config.yaml
n_layer: 8
d_model: 384
n_experts: 64
experts_per_token: 2
d_expert: 224
d_shared_expert: 256
activation: "swiglu"
moe_layers: [1, 2, 3, 4, 5, 6, 7]
router_score: "sigmoid"
normalize_top_k: false
routed_scale: 1.41
balance_loss: 0.0189
balance_bias: false
init_std_router: 0.0349
lr_router: 0.00102
n_head: 12
n_kv_head: 4
head_dim: 32
vocab_size: 8192
norm: "rmsnorm"
norm_place: "pre"
norm_eps: 1e-05
positions: "learned"
qk_norm: true
attn_scale: 0.177
tie_embeddings: true
parallel_block: false
init: "normal"
init_std_qkv: 0.0227
init_std_o: 0.0
init_std_up: 0.0227
init_std_down: 0.0
optimizer: "muon"
lr: 0.0103
lr_mult_o: 4.0
lr_mult_down: 3.0
beta1: 0.9
lr_head: 0.00459
warmup_steps: 82
schedule: "wsd"
decay_fraction: 1.0
decay_shape: "pow"
final_lr_fraction: 0.0
batch_tokens: 131072
seq_len: 1024
doc_mask: false
train_tokens: 839100000
steps: 6402
dataset: "wikipedia_en"
Below are experts of layer 2 (counted from 0) of a mixture-of-experts language model. Rows are named router (the router's row for the expert), gate (a neuron's input weights, with its number), up (a neuron's input weights, with its number) and show model dimensions 128-255. Each number is 500 + 25 x the weight over its row's rms, rounded and kept within 0 to 999. Numbers have three digits each.
Before each expert's rows: a language model's description of what the expert responds to. This comes from a sample of Wikipedia text that the model never trained on.

# expert 38
Description: Single digits, word endings
router:470466479525478466471515510523497504500530513533480532476498473525458556475500524504457528510490470526498479497462482484502492543506464518523483526466466492486484466500490503493467489541469510507520510536479496535490446536493558503486476500517464542506440518479517496549504467467484502495500529535497501507505457531451496483519460499480503486502508496471511478500526484463498540492500
gate0:478503501505483568519516504526519527526489527501525478466426527503533525498481438479456505536525557478476497493486520486502497532507513515511485479546540505504524470494500520453485474487512546492501500511493486519518493478472493504464508487489514504542532494474494481498541516521511433536514516492465490465550516515470563434510488504527518500450488486550527500503521475504506493487497
up0:478495496511544459495499524534514486494506476491515531463498453496491485548477555493533508504507455433480528555514515508494425539531508525489486493483504500537471480488478524462454498509519480473473513528509486518525483496518506484507517496495493448469485498551510535520494428539521485501486483500513512496552461482460477450485536496484462527518443472508479484506506481503469505482498
gate1:500506481561496468479520513496434483557443489484523456520493498540491485527518466517515519546510509497482483475464476525532472456513493524457488497480498475485471493504464492510494478501506450502479488471506520522492486517507517487495499487522495478486471495550528503542467556545507507467498478483443522542514524490476487469513480491504525482506466478528491516490513518467500522440492
up1:538506509483494508500489490525491461492527468486445502502412495501481482530476484470531478506540490486507510485524505499489506506501490489536530441523479455490537509493487523520476487484520508493520485465510431547476525497505499506492471494512477516478523508516526502496460514506536473480490543523536493488492511550460507496485539492516472500541442516521516510501484497508511495508523
gate2:466559476506508465489492492492519464511527455479547488485508512518486507468486528506474540478498480497482523494454520494523518518522494534504538542487537487555517497479475468462479523526519475505483494514504476453492483478546486496528544528512519504449511502479482463487523518515514437443556483502506471523527526485515450496527497478516521453508462490504517514523511519462482502507495
up2:508515524482477531518452436494522491483488504541478498500511535529471527554533517524486486482541495522512493482518510507506449453478500492503501506524471466462526458490473524528508516472477473491516531467525430476451532571513500511492505508510484561488536490496495536442551497511478516490520566461490487476501537518460500544503516480483487509467506521532510497508483490534548491458479
gate3:487481518448452465491508517506509450506524528488541485509526434528491439520480514502453495500490493471509534515527499503489501465532510494502501502450481502506532446501472480494470520505504528500492509493495519482484503480514518538541499497505512497481546481494497498487490462509523549459533514502509505509530521498468533561531496469502456489539495451485495498502530492493472489459503
up3:502514499497489455519494472531511505448457456488484476473507500495500481532465525513471504506479479468485511509515483456505488484505491494502502504520512507504536513494499510502448524503504471508485514498502484496503521478484460497502527509519475478498516496510474510498442481472460519492479509492579510495518513520493480486503505469521493520513493506496514497488475461493495509555504
gate4:531528534501481504498498458497456485533525489507493502551503478506515519511498506515521487521509525458513527472483527493469536564495501503486460531491540476533515528470497450513518490489495517506485535503505511502467468472493465494476496483482477461510491500518502489521497534503503534444539532492476501493502526477539486489475473487510510487514457505559536552490494522485519502486490
up4:475515544501515522516498557486513495537514500482504542486465488527544423493518447496495533504482465524514497541502459494477526482532508521483506468502499495505512500526498473512518506492527521491510500471510461529538518494480472520518504463506522542520519486516517537485526509534549567486437472468574475514489531496476490507513459534468498530473532478458503524512455498485533514436480
gate5:461515524526565501481522476496507506516500495508485472508508551485463447481503493483443525520535519506465491499468467508487471516479484501459494483497536519482466473483479516479524494499481472478514481570498506487478510511559487497484527499484511520534489507476540506495492489504468463511464514499493512522511501497526481490534446498500514502516531466525541515490498477524474524490537
up5:478488483518529552503486501535533501497531510505504490544534461455496536512502481486496460509535503492528481483500483481528485461485478527523489531492479534515486541507493506490403481503469493488516494488484505497476527469453439513507518447487508512493477501475466502488512473553536491571522494458481481489521484486489530491506468481531513495526529498471529445520480502520484489486493
gate6:438486502510453483503523493552502502517467523512498484515491450497484522541522489513451503505487505478537560500484509480515532480532474476504518503499537510487532514514519480495498541512491499509520500470487496507498471522523514477500495551477501560514497507504536463496484476505471472479510502503491485476489504486454526509513510511495515467530452494522505539497548459476491477444488
up6:520500505486472452506499472494488516450463501489533527467503516483467486517499491464439471515474486480532528485488522467484478513533495491511492476439482555483477525489505507538446506521517550513508463534501510508523517543502511528438541489518514469491502485506518505545472490489542545475477523528505520455512499494496458479476506500497487511425485493472503462489463476495535525533508
gate7:510525497521497508494552466513510510515499461536519455473495468465526526447517470470504512532529515514522512508464462505494485508484485492479483476482487511458504475481520539512488507483507474530502509489512487517495482513542481453509511459493469499481529486503510538497520504491544452524524520486558483584537526523521501498511466479465472532522508522477521478509544501542505537522482
up7:488504470489467528460436495487530512519512510527510521506490468463492491507507528493542495474472524500527478497529520487455503462529499502532510477547505502482523496508538493522519515513464534485482476514469489528517475499454510501479533548492475496523506490535536538505505516457487483516512479502508496484469489487484451497535483489514490502521518498505481491484476452456512515499514
gate8:506489509437532493494472530533534518510531532465538487470527496489517554522494500494507529502493495518491471476548536528496532468472512489512514515472479557479488520501519477491515517517499473542505502521483505519473460459463526524429474475490482516494482492552465554473530522472499482504458513454509485498523480523496529507470506525525506477483515562506512515486552547496520517514517
up8:507507448520514523544477514504485485505477414488495473546432542508500483487484502479473475500482490454504521495452536509475479478502485503466504513514516497525541523487495492506478516493502492471522491517495475448501496509509485506483521556497518478503500484500495468511545480497499559493508520392478500505459518509552501518500476452499478455530475487457486443500518507516535502464485
gate9:495517445493498501478505475504505526505476517528501532492511467461473488526462511516476483471506492485537501489485530465496471527498502513538481489445501521528455512484508508487481519506478479494537519494486505541486447477480500512526505511498512505537446500482502441560476512476518417542487467486504498494466509495487531496541518472510546479497503496489503505490559501530472491460489
up9:513468476468502505503442485471433472519474513504522529467499494472506555527465532500500497463500481471531485510508510483535526518496479493504449493479471531484499491495479497512548540473525421543546497502489513481480490460504496487458528538491492457502501511504528461532503537512504490534533460473494512515463485495450507485450515471516458510530487498486488563510540473528481510495495
gate10:504470520505501594487440514488522491543546514567465503486531514502527538505476547494523499523550502514512479459516503518522464503532497515460516510526541485497494487508466489513473514478476493511512505522476464536495511519505541501493507507505500482507492489514515477525523610478492438459482484484532478483533473510483506512473479455534449495514497527472511509523492518493499509477494
up10:556537539467508492486487557493487475551510428501492509494525498474488505477491544502486510504554522495491487490482452510503520540493495514506550467482545460447510457509517497467492531478498499530517522504512487501513507470480497532496471470493484487520460473488503522459482510518478493529488542451532515471470503568467494499522503465524480506539512522428530474493493483501525472534533
gate11:513541532546495489511545523504527526477482449518504517482501510510476494489523458496553502475478482511492509475502467495497454494517491477503536491471536479526477484518524473511497523527494498524505497474521503510545511504491470490558520463505479514468515491494485481490493508462504526501503542531503507472499561531502489544514464513506452489497506523492515477481504535547482528485458
up11:507518510517493465487536464497545489498493512519502480519529466514495472562535493483534494459489517475495519510520495473552503501491497474574498526483491480465493564512536521502546529544519483512527489535511471484481484479480509439532471514478544543517505504537516482537551460531506546474502526501483492514517502496496479498548540506558497504470530505498462472506502521453499500433491
gate12:450489506510484504536502512469490532505441482520506473485488446467521531520557502504478497499509544497516476519517483481481519500443504467493539520529458536488522536495499544505529512508499485522521497541515505468515501530489478498490511518485508483488509503459507513531491476466532492478528501464521512531478493520472522488503489501488503497528526492519493489504499539506500472433509
up12:525538531546485448494550503512470493514501512464471488513507495486491522521483501492500473503505509527547485462481522516472467500531488550536498510473488559508516487519521496524475469482516471447489486488522492569494490494442463491499545496486463492497542513511478504534457501512506453505516449509471500511473470523508487545516494490526482481488498508485491507509473540515471490505492
gate13:495512505538504446504509514475553490515511445501471486476538510503517505494486491453473523486514470524533500500531434508524492448455509479478506537505498505523462508496532533510494503492514474517500538509473456506513474492517449489508542450489487492488519493504497479519486533527486526521501498467502503534478530524505487473509444559494500500522499500523451507513486559488487555481486
up13:474512536484507546515505481498464526505516528489476526496460499445538531472542532493435496509497437504491542523481462480497541481507513522481530508500522491494500488482478528542499518538500532553478481519505500462514506527519511548505477492486508523533470513536480507511509492473521476531508499515502505519510485534453510486531507504484500462457502503487523483489506511497481440479497
gate14:513525496506462542514464451517491473586527501529492525468477576510473467499461505508484513469479517511481507505458432507507482524516502544511496494479442540478498516513580485508547475509482500494513475515479479516546476496515506506474477509518514525460512508506512512475529518478474468491514528441451496554526480500491535512491507501497494528481482520440508516516509525500483489537486
up14:417540495487522475515548483516470479532486514500515542485495513498505523537526531465522501529503510501525497530482486510494465489508513498461544492489481543476445548513527478524536508491483515459510490498495547488501504498522455512511467483504481511515517504487534500500498497514490457498465535447443509561464485500530528523483488529521516464496481490504457514506482507475507472491484
gate15:528519501523546478510484459504522506532514432517474481487532479460516509511522459501521465481498474494490498438489502480475472485499488490512524500539474548537492527504494475517478535466534528499489475480487468517498512527489482519467457481502514530483501513491526476533527493481533485486526487453501483530491509511516489458528471495458439509473507498496545486507540488506500520463486
up15:484480514527479507500505488516533520479558509484500514492480498520510516460533522466521503481525519536481418554529529476492479496477521473474463528453495538492517474496510509508495531512523453476490520483492553495469469518485499496505516509499507531515510489463491504501547502484500566473495479489490493515502473525557526448499492470524516481552433497489495483499496482471469507540490
gate16:477470549532452520464477500536469491482530535496517531448516512497556527508453517478529505458478488498524517461499491473480521504541493450467467525513495525508460502513495538490524488467505479524513480526481534486503493510528496486462514558483496508474489499521502521519489510472541524552514508447527488490512492482468481493517478580526471506541479505502491503511494534461506499465511
up16:523477530486483506467509489487470470496463475510510500544509529522540528459511492506591502476539489520522539526552524497494459533506491505512532519541478458494474500495574504514442511508503513557518490495506526522521480514541529484506487552506479489518523495506472440511482489465459497488478467482535486472498523489476517533512501521503457521516477528486494526484444508497484487483501

# expert 13
Description: Names, odd byte pieces
router:457462453537476458489492527540463484525522528519475573478519478478471514498496519499448507517500466512495466496445483484515496516510486517529470539464463509485461455499495483465492515526500500522507487509490501531519452517488544508457488503505451529501459496496508471533502472467478517485521532527500544536486468528476540475515472509486491503486497547507524467475499477451510524490537
gate1:514499514507474472511542483501497531525548538479487496491469471522520443515489476489478540494494495464486451496520517479509531482537506523461455470441513492493524553514528546501524509530529479491497499527492455519446490516514494532502495484502547528468491490492552504494512516493513469468510469540488492499474491510470512545515491501528533479519473493543509474508501471447459448540501
up1:477506527482488478563515492496514560510483502539531505538501483498496530537488536527460499506524486523510497490498497509511498495500507500474456486479501469485494476474475479520520480485508481486484516563509497484497556499537495533493539510512506522463490520507505505507496530498499474485525476560500495474477457509491534517528490523502507499499501484522498469501529545452502474486466
gate2:462531522486509413476512457479535461532504541522516522499509456480482484459538511540475476515487505571478482497460518512523524519535494480455482477493510495504463443499461485521500503531478516493500506495502463542492522542487505477521495438486490480460481490503496506477531558504460476509482502507529491467510487505476504498536485498442488505487545486458480507520537501513520496446510
up2:483495511544505499494476564459487506516487541484516519479466501527543501492502532513475525463439542451452528528530522509497432516454479486524494510520437500487547506495475499500469477498486495497501506559493466518537512524476488537521552496509546501501474503498498490499531466497540569512526467534520526486554466515490520493494475482478538469457523502491456514522519493483483518471512
gate3:485458474533512462491519478497486498509492534514505507543480511447501555489545461512516455513504490427524475485479516520553520490475510514509464530530562505507520481473490518487495523504486513525473494504503520484499475498527511521467471484498488498505544513497491489496479507495503486491462474474518475525451481467431507445495477502475463458504498507503490486500505482521516525504495
up3:484494494493553462490507472544531493508509489551501451458602497498509527521524478491498510528545514480468414494504482513493531531511511493463486500510503501475450531492491485491482492492503486472497466482507495474504503489536518468480521469496485497502446511497506481511478513530486504529546445507495496520506507517517523504520513507469521488469461495547519540505502435480475515527519
gate4:465503485551495504527532510470522511525466478504462508501484491469439490512543472465479525512462482510524485492515494505491502518494476491477485529532516467509560502489505516464509501501502486472487521468507436483457498487502533484513519509490482486515556478500468538513518496540526470458448530499505537506491488476521516516520492483501543478486470491553501531486517477479511483547484
up4:510529491475513463489486478509470473516481463485491472494519454469526525498519520486530504517454432521493496516426501508526492510546510542495507490516493519496532524487518506468474533490491509529522485483472524510455513516522472458468513482489466519479469516504475527482484524492509477539581511479470492525498504539509511525477521513509485476515496491475480492497555474489491519479492
gate5:490551482448484485480517514509491563541453499496496494478526501474495514548451477499453507524481502516486448459491490528483507528484511506514483522489475490472479512484494466507504504458519496501517520524501514494533492544521491487481484440519522519498470518517485504523512503505505497506485488589439492464488523504501473466558528483502541491494488528492493484501494535489490512507506
up5:522518505493527446489500490505488493461492502477516442572501528437507538515531517507490484455491484464499493528522510472498519444489494464506489494499491506491489528504487507509536504526484520523494496520500439529527512462493493524487475565498506462493492503485508503537493499478478504494478517494472491403485474467480506496510444481481520503492454471510504470515544485469524480489494
gate6:467463495542527489475522509518517471538519507485499515457514519506463504527507524521489462502474491512503511500499461519526490518448489483481515535519501406512464531503483497518449546527512490484512496497487508508507499491482552490479507531495466497489494484466478455469505550494456481537531451505535498523503487480505494496510509516469435464505515516504513476502547512533484481494501
up6:508512534495576467523475501532480453513481513553539484481537498500517517514508510473505517525498481451548510480513541488487515470513499458502496500491522492429471515502475490444497483526502552526484495531491510456514552509525501519487529507532486473498513498506492515494450471518557471493513499507496497489493501508514474502512488495503519516500469516454506485500470488509474508503491
gate7:465484526490480501485538553469478501494548554527498481495519541466502489490505499459505474515462477464439513532482492556514526538458496539483505491498515510511491480518495505541492521492492460523497473494468472459473517504468543500467487551505500508486464498500496541495521521492579505484496532512516495485508500486456482455504505525468531449504485533485511481504487499542524514511519
up7:537457496484477517528506521506547494528510495505480499569525476468505555563505469502537524528479502489485506460502472534475481537493508529497573538519489540513515510493532509496524540507503524537515513517507511471501483550487499487523527478525514544480497501533508483483480473489514483494470510498503502505531493535524436511504485527486482492504453478464528499514514490489500499496481
gate8:497532471516486490528449496516523486517491470485525490523502498476488493533467506485524479517536498492475477497495468512483477498474508479513528507524468463532561486503473545465480475536489517455527499536498492512494485486519495489524490450508476459474500521489472484477460514435505550491496498459522507521493472594527509475515475509520493537483530509511553482502494536465493516505543
up8:506520491497518545510456533513484425495492534508469516531473461504537528486491513471520490486502516458483475511497491478530457484520507527508494541515486439486479465511475523428462472499505486457530502486503492504509479465512515502508509467503506501549449493443487496484472515474517555477503528487538504524517501585550522487461479532508472530433504493488510450501488481521504508461514
gate9:494486485512468512493544479512510504506471503517531498510479504521507519480475527523472490512506517512575551531519513488485460513448507487483486574467524552538537478498510509515480486513507530549542505476507496512494534508515543469458499545506487476489492495511497493458503467482441522478503503513496452515473491484505503517473505492477506515433526466454511467497542496493472494483532
up9:466525491475526530511475514451524506518521488523506463495505499462514545526528496517519513513553500470492489512511501503513503505521482479509536521473477510512534515519509479499514495513513484505491509510519470495478474467501502547510532510510537456537508485525545458490499540528484497515528480586496500534490487477542538514495487495497451503548525483534477511506495496507511554516481
gate10:477530503509516529491465502553528486503502520489515533495538486468497486510546480531476519538501458485529521548490478475509505489530500500490476502514554485485492476486479482505482518480488495541487479493499520496494502509477481476499492468514480506505515501523497507508524530481496498504463525498543502460518521496465509543568438519502457448473523465494499502524482498481479494492477
up10:522524473505497501488462505561486539509527517504481497481485537505516553531492531484514497506495535470542476508474483505535476489505512475521486521479485527532475545492492513491477499464483497470506501517496530451550499474418458503508476478510506493509469495525477475479540483490480542475518500483521488560510515439519503498524482503481521474501541502516482477516487480480514484496490
gate11:484521517479520490476483520486501505483504467508510482544537499463490482492456435518458489577449508490525520492529513498466470502512502512479489489511526468488499427511493496437528482532503479502504505478513464480502493504475512518538499495507467492497494504468489491520481485524522559506454472526493509460507476531493490508520470474497501507505507507506511512499511515520505514504489
up11:534477503505522504522471498555545461507480511475490441526490457516533457524462528464508465509505572491518512488525534476536495537521512519510472552524516468482511529492455490533517506548514541533507489494517508472504514522524512518519486460514489481449463499500495557469489506498482471492476489529520489497500511503480545520494526495510503542462518501505488463511508456508480455541533
gate12:498492547485547542442501487494540455505468515503493515513501507491514522501496498510481515512527478482492535484494505526495474500502515498456504502530515467416530485470469519490500470503500498505511497481514470488487509491501482500490470507497503511569483494510509436467537487479438494513471475539511524488488504522536510478520471524494502547485531506536507500499555500502479520463533
up12:515478514500488483507529457528494528507537522459508483488519493502490539483540473483548520496484445465480545492482494484505519482495509483523483505502525538551497487519520480529535487512500553489488492479502496487474517515470492463472504512512508525466459481502502489554499510519532527511444515482486504468491512465500488480504518484501526461504528472514481466487436499466458489476470
gate13:489529503455534493478481513525488479485487448491500526476550512538479487505526514472472485493508490495511482473473476486479485496495498518543468496481468475511474495492523511463531470504505507494503495541493482480452504480474490562474501490524498490494528490500514470468514485511490545488523473552488480462505497475479519454577478505519508470555495496500496533497494488463485478481500
up13:496478465510517525476483530462515517527488451555468511456525467507506509463481468496498477467482516463485495512468498481530526523474512449489514458487506519485507440492489520487515503494515532473476523521499493511488497530486521493489538536510492519538525490460510509479534484493520568484518500518518501506495495459544479465512548516497500520483499514497473436498514508490514539504518
gate14:448505487478457541496508494527559472482487531492514518508497515472463498516474489475483533496485502506562469454514499516507441525487501481518461444449451502490497430513528478500513500518513495480495472535498503512506455474500504496469502512509497459474472503502485521518463553522499540510498494481466507457501535475481498478497511457482478446526514510503524512507454521505526505514504
up14:520501496549479515505510502498563506521530512509507474495556505529491471557475524473534455529469518543501555483466471518519488507517493459491492512467517486514527523498525500512514472461469468505531524558501532530488459516486512464516510542484473533475469488502480569497554465511535544511523485441504494536513520496505509468507507451481455505492496491498481503485528485479477537507490
gate15:470512522514511459499520488499479517518481520496492504555484480540526503532480500520511479526492490533512480489476469536502486503496500479482486517490541568498486475501451521516515523499495480457486525509486520442475467507465467544479462510512464504512504481463487472508483509465452497515503503493504496448473501541518528517479468482507464494486517530488527497502464517529491500497489
up15:464518485490517522495533467463500477533456448527506489504491501523491525521565484500507486511537488522482503494484522533457481496517505419491536551520479574534491476521475512502514484519504519547468510531492492483527523512469485492503496501507483508514484483474481539537483471486521512567459470497500510483522540495521552539510504536482475527500500485527522489503541484519510509513502
gate16:475452499528506527550451498536488503455507470508485515509527493492481491508492512502542513525489486491453504527545485487526478487469494483498512580486449471494469480511517503534523541527488499480535511469479492546467482481532499485545518499502508512522472513495530498507530504501452465501480488512529527546518514503514484481472490521452496522512507499485501470480459534497513463534480
up16:485480482510496543466520488466522468461494491541492500479475494486513528518517494482519473496504557510511487498458509534504499479500506490522511467483533485510541505488507465475527473506513515488467530503504499490522524508432472510501518509481495466451536505511552518444476479505490499534512491506531476448488482499466467489506500469511516527475454524509510472488515492578512474501510
gate17:479556497547477525471482463478514475538506498521493452480517564507545495449472508481514508466537514491497498529488476493534516467521495475526527544517535442493521516495458540518527509530494518507503526495514481482491487491510499454452460494511499501466488507502491544526515444511472512535512513490460494526507490492478558478496499525474506518509509514479484494510494499499485487472481
up17:475486505459519512504547531469495496528530457522479501533491511502461528507526473527540515477501518485504483480500528485517475494525524512512480537509503496506445433491478498493526504513501514466515510474491471518488512520482483550463519442505474466484486526507501461503413519519496507548512494567528488515448509511464492541542518437513474503529478478524515481505538468504524522496469

# expert 24
Description: Articles and quantifiers
router:479495492527462461491506510525473508545533533521472518477495536533500539491501525498474503525533495517483504475502481499507483542511467537550471536454508494506504463515548468531500463519489507504507498534492497516473470495477568488430465484512484533474436518527489470514512462454474518492526537477486545492483485554458480458478498451481528466476507506496486507496495466440514509473535
gate1:545469503504511476499452505491458531508495514507502514519470488491469520510561506474473517540548494506537510497456529486519527507520502490461532504539531492523444500527503467517509479496485505527507489470501515476455505530490511477524483537493533560487453515519492507498524498560479477526490541504502511490531502520522509477525518533488510502509491536528517549510450499522540524475532
up1:507502523495480520497534517495542478544473466513504497518510516503509491507462507512528496447473508520494486478509474489526455490482500497541497512515461464474509444498461559508495486512508461443544508536507500520549488530482461500464516518492473457504544503480514475477484461513485561449503469506487496473489504525492505490545469536493449503503525507459471500505515521526509493501482
gate2:486455497508465497504487447481489486462544486498509484515514447469538510500501496516470495493528477485520488487515471497511506500497502528464508475476487500516472545504543455513513535483502532524485506509500548532546499511496509516432446494498484502481494499492484475546452472493487536500541515543503509473516524497592534492483495502504493538499504503504524495482502493478520506539490
up2:499483519476527478476486535492522533505511483530516491500495461459525503497518502510480493525504507517503515526514483510526465521529510512501514532520491490479515470508474508462471458507511508476481515498484508535487502470506439476522487425504468526510546512479479544480504522492458524481515453486530474521533436526475521496521493498464517532475423500486500452490512517524479500513501
gate3:502444526530471481451483528517494496528527480490499501500510527447511500528486548437501528467492515519483534502496470490483517507501498517422483533495544498510504533487492507533462511486511456500491505535480475521471506477477491550468488476488503476473456492534505467498523477505530548522483500485497478526515505525500512474541546534499443505532485475522503593504478488514480476459514
up3:531517491513478498508520471475493523504480493471531449512494510514567478491488483508483485508510464466521510509470525546524488534523501469507523485497526531475523511474523487495514447474506501502496495507517542486500500472503505494533503515501496530550498507477505493526465539507463481482425506485474474435452509463496478431557492511480522499525476520526467517501561525490497509484485
gate4:526538485521540511491500508502461457477536503460495535490476500473531519511502467521517473482485508519495482476509515504488496536538475506450447532482518483471472527501492518458482492524496535501482502510498540476531504512491481547499490450489492515498468516528516496497501513533501424510526502489536492532512482504528499508487471505516532466520475515502519518497488515468470478470528
up4:493493470523466455475540505472550529493488522515505533500516484524478496541468565484451535503509480447506496471518515489495503494469507476549534423508483522550463505510514475506509519509517466544504504473482493519484532456462445498472471507510525515460514508466492495503546529490526513468518488520502516533508512471441520525538505492532488479460553481483499515505516489466505528571519
gate5:503500482533514493503454530500472486499493471522477527476484527528474506502527521514531548510521478450460481489484479496507441485503494519510497546426478498470487493492482489532543525535487517541525465492484526462516543537501513502496508478506518477496525491496523486468525464520521497503530496506483485488456487519515511502498478522512476499496495472480524463499491503431500527508500
up5:463511485518485509482513498447468484488516486544476548526510501532531523491489529496560475504544491495525527479429480486497480486533477446527448476456487517524471511523506500519548500533497514526499477494505527491574508486488507483487513504489523511490488514512471520508483492511509474481488500457549498516518515522543486484449494513466521424521496519547521522492486497467483503518518
gate6:468519480488482492522479517483558501550484512491523517519488519505499480556493464485502496483485509508528487461538460526493481491498512534488522520511506465452527509489509520526504516515506453527479471495526473490488487480496490443453521559508489479478529512563535486478521518499520532474469503460505504526515487492457553462479505534481501516501451499524463551498484490541475529546477
up6:485472548440535528476467471404469501476470520500511526497486488492477504529537557491495537552550492543506494492515488506487491505431502533499516508513505500471503511490510466512536463510519456495528492486498453460497492554576511475513551550500504468513513512486475503447455500550510465481530534437517503456466492499516498516498512491521505522497543490503518464501489507510489493523500
gate7:496482503492463538497524471553481504529484498508545555512541502484518527484473463498499492456497487475514483456548552488535473452481488511492459507534502519527550500518510493539512457494507510521482464529504470450487539559464496482511516487508510488505447506502480473481533517463525582504507507564475500518483500515532497501484524544515484473498490486504483535498485541507523518472533
up7:510503522463452522532481534488473454473504497494473512527462474488534491478496536515479501513518484495485514506510486472454527507510496485492523483497518485484485543495524454469497514532501545460488497486509534497515514504516504474537478503511506485537559499495490496505473462508514502467544490511546502505466471459456519461465505459463520494491523486507508526487537500502495469473498
gate8:470500507524521506481497528462475517519513509458509532507549487489487491531523498503517529538519490523502528476488476519491471515509500520493482547518537447514474536487496487512523486503514476510486492463504508501468455487508472526490487494511474514490502481505515480516531488556534482530544510496485503457479494528447469456498440521477517539540554490513491467524451537455495469466513
up8:488495522483525535481550514529428482511537508523485505465470502469531471531491488512518489518452517510472452470511477535503534484501500520501502517526535503498501509496444507435526484547474537516514455482493485461508457523483474535440463474508457494439453527502489477512493525520517517525486475501494509572503493439506516467504510492458519477496474513534540495510506558485508508464497
gate9:504518492527512482501515492549486503472551537537492513519505455510440503534505470479565535533489462518550527483500504480492509454495503513502523526523510488498466485492523500508547509522502533534514509557478513493515510509484521508449493508520504495510512489526516440496496535483486526447490493499484482481457525539497468489569510474497488462539490484516491489494516511494487521555530
up9:523555513505477552504514465495500507479495505542515472505481486502475490490520475479525489501498488479517534524450445489529489469495502566470510475468488483505446480488498520526527496522505491512486471508513508500512520462475471447475525564484477516507493509471511512509516525468483477513520505474473533503472477503529483490513498496504479460505483514473517511509487507519473502489488
gate10:484475527507494481505536530487528503508517516520532490497528495555503526524407549513516494475505535467503479498466537546535530492491489505526496456515479541477505471493519541483561491501498467481521509487504484525488514485556501521559508501492472451517512501504511517527487474475516538479494501476514532493472472475461522510500471475526519484520566460507512545487514510498493541508532
up10:491547500504473480509558502532470516514506527540491518464465510438475520486512498511479548492537517492511483500543519525476479535510516499511477545513507527451503454521558487519495540514499494480501509458515514492521485505522441531527517455490519529475515500486505504467509542502503450494486452503489489513498520514539502493516488524511499477474504557519520508510491498501504521461507
gate11:527506487517506488523498508470475500513504491524526476490473531541488490483530461481495503503472480456531493520543464495506488502466524466492497487484533499509529489487553537474513536489519513520518534474512496463485507506524488456536504529513532547456497512491503458497504491523494502506531509495494518524494505491501456500529506524493485419470478527495495507495502561505502480519523
up11:477489531502506527490500495489462473482532458480523476510522559493502520538469489479559485484526434499515517480540502528505495563508493518528485534453533522479515547511507505510452495491522529490490495510508539498454484458474502500435468485515479513464487498500473497546541482486515526496491482488477499540508477507439472488518518490509501480460488474500486456483491493493505495506555
gate12:527515487459523549508494469560471530504505458514494543519485523481524482508494523509485498461457510542556506499511501484527506511476499513487507497517531473488480531523515531465526489512497457478526484519510470473499477509487517504511502509503535508514432515468474485470479524516448502463500544495526490551508493466508558508510543535465473513496485487503521454512470568528477514492514
up12:532466508511519488490467522500518471492482523449481517493491453504512473504487485527470478494485531493533478528540519497474527519453497484467536495488487481461541519516481513499507472499481511518510524506504509502491537515526484528496486486500516508508462506506499487530511511551463472488549524514493502568523482505510458503471492507492515483514503457550514492503504511512490476495552
gate13:509508483467510531457491493511450488512487503476498517521548482504478439499499493512480486501488495514505482536500499522499493488458495500520522532475458539491475495511498520543560497487501469467518511510496492464494461477478529522463469469494518490530449501476518493503505532509488502423500482527462522492487520496512490509460510486493475491470511512503510493503501512522540509498544
up13:498455491545514493538515541490486452534528551484482516483508502494527462525520486516498508486514498502527523552467521506520448479520502488486523482517466518493471525506506497450482476534506523479497485511497453514500483468465499515478540453516515498522539495509514490502551465480517463488539453481456524505504488499505482501535494559505534485480525470505481534503483518550491473476529
gate14:505522509481470506520532489461489522492497552528495516490506510501469495499503483487509527516550515500496477506472527518531530491472477503515534562487528500477475478526494483518486490499512547492500518476508497454501516526458484503506531503496474534497515516495462467458479491476529444512498526549501516516493522490512531509467562525498470456464483481499489517504440476512543508487490
up14:547471510469475514473507473491543505494532500512514511514516492481486478471502479491530537568517489457484491487489495494526482466508489502478522484489510433456527496527509457501479494527491487549483476537505480505514495488544501470489459462501505495508498505463515544515524505528495489551495482506498495460572548464474495479507542528550505474513500503502495494501501471506513520480459
gate15:475519506507488482529460487461415464484465440471505525485488574517543496477507516503501483458519488447482508507452533518501506479536484470482481507462529505512481490501508391456521498515509489544505500458505523440517515536489490483531462477486462491510489505470506475499516448497518512499465485480531503512532480510464484496493482506524462491524431510494518466509522510465518492516530
up15:502495499448510540502505504507511507502534545490496468550490484509488492503479509486493564505459465483501537487491533484544549544481512527517523514492477459483505476504466534523513496469491493511517496520499476505486475450523492512509501513504530496516518498512483458512489545482467510518527508506478507517513511447538518523498498488491534510515471487496477482496460548526463497447494
gate16:472483509536521489489516517498496516491521518520523516470468488541563531489521504518521477523468490533512481520526464527507543520510504531506466531516508483466548476519475492477498478511463489519531484510528516518444497468477508470471487492496504492486534508494502556500521454467524525509500518533512523521505527468481537489486523483499455524518463529480489510499460496518505534481504
up16:524515504438494487483485484477523482498488513486518516489512486506511493503480565501420523504584505521500502516477479507487530508452485473514528498542521530485511489494505496486526477488505469449518513470507540517501513539488469507506466488521507492540510507543467541474507511514501507503542486481495532484543529532538487517500496541521553475502491475496501503502463513469491512483525
gate17:480473495494445519516526510507489482504495521453478503518486484480471451522529506480474530495483526486499452508520529508491473522527506541504458509469548520502472559496486513530499493489489499479508501542485491498466503511515498469438507537504470553493490518557500491477535541519480484430541468465516491504471501511516498493506491531502525518461517511489517519487479463485500502492516
up17:527502471461470504522524504481478489516510490486498483458514531519512518495521462480525536510503520499471525494551494506476540494479501485541530529494516475485528486499511526472480502506521491517511496519513561476503489517550492478513497484495498570487487502459472482491444496528556523482525493533518495549495502490518512516500488492493459523487539519497507512521569498493500481507516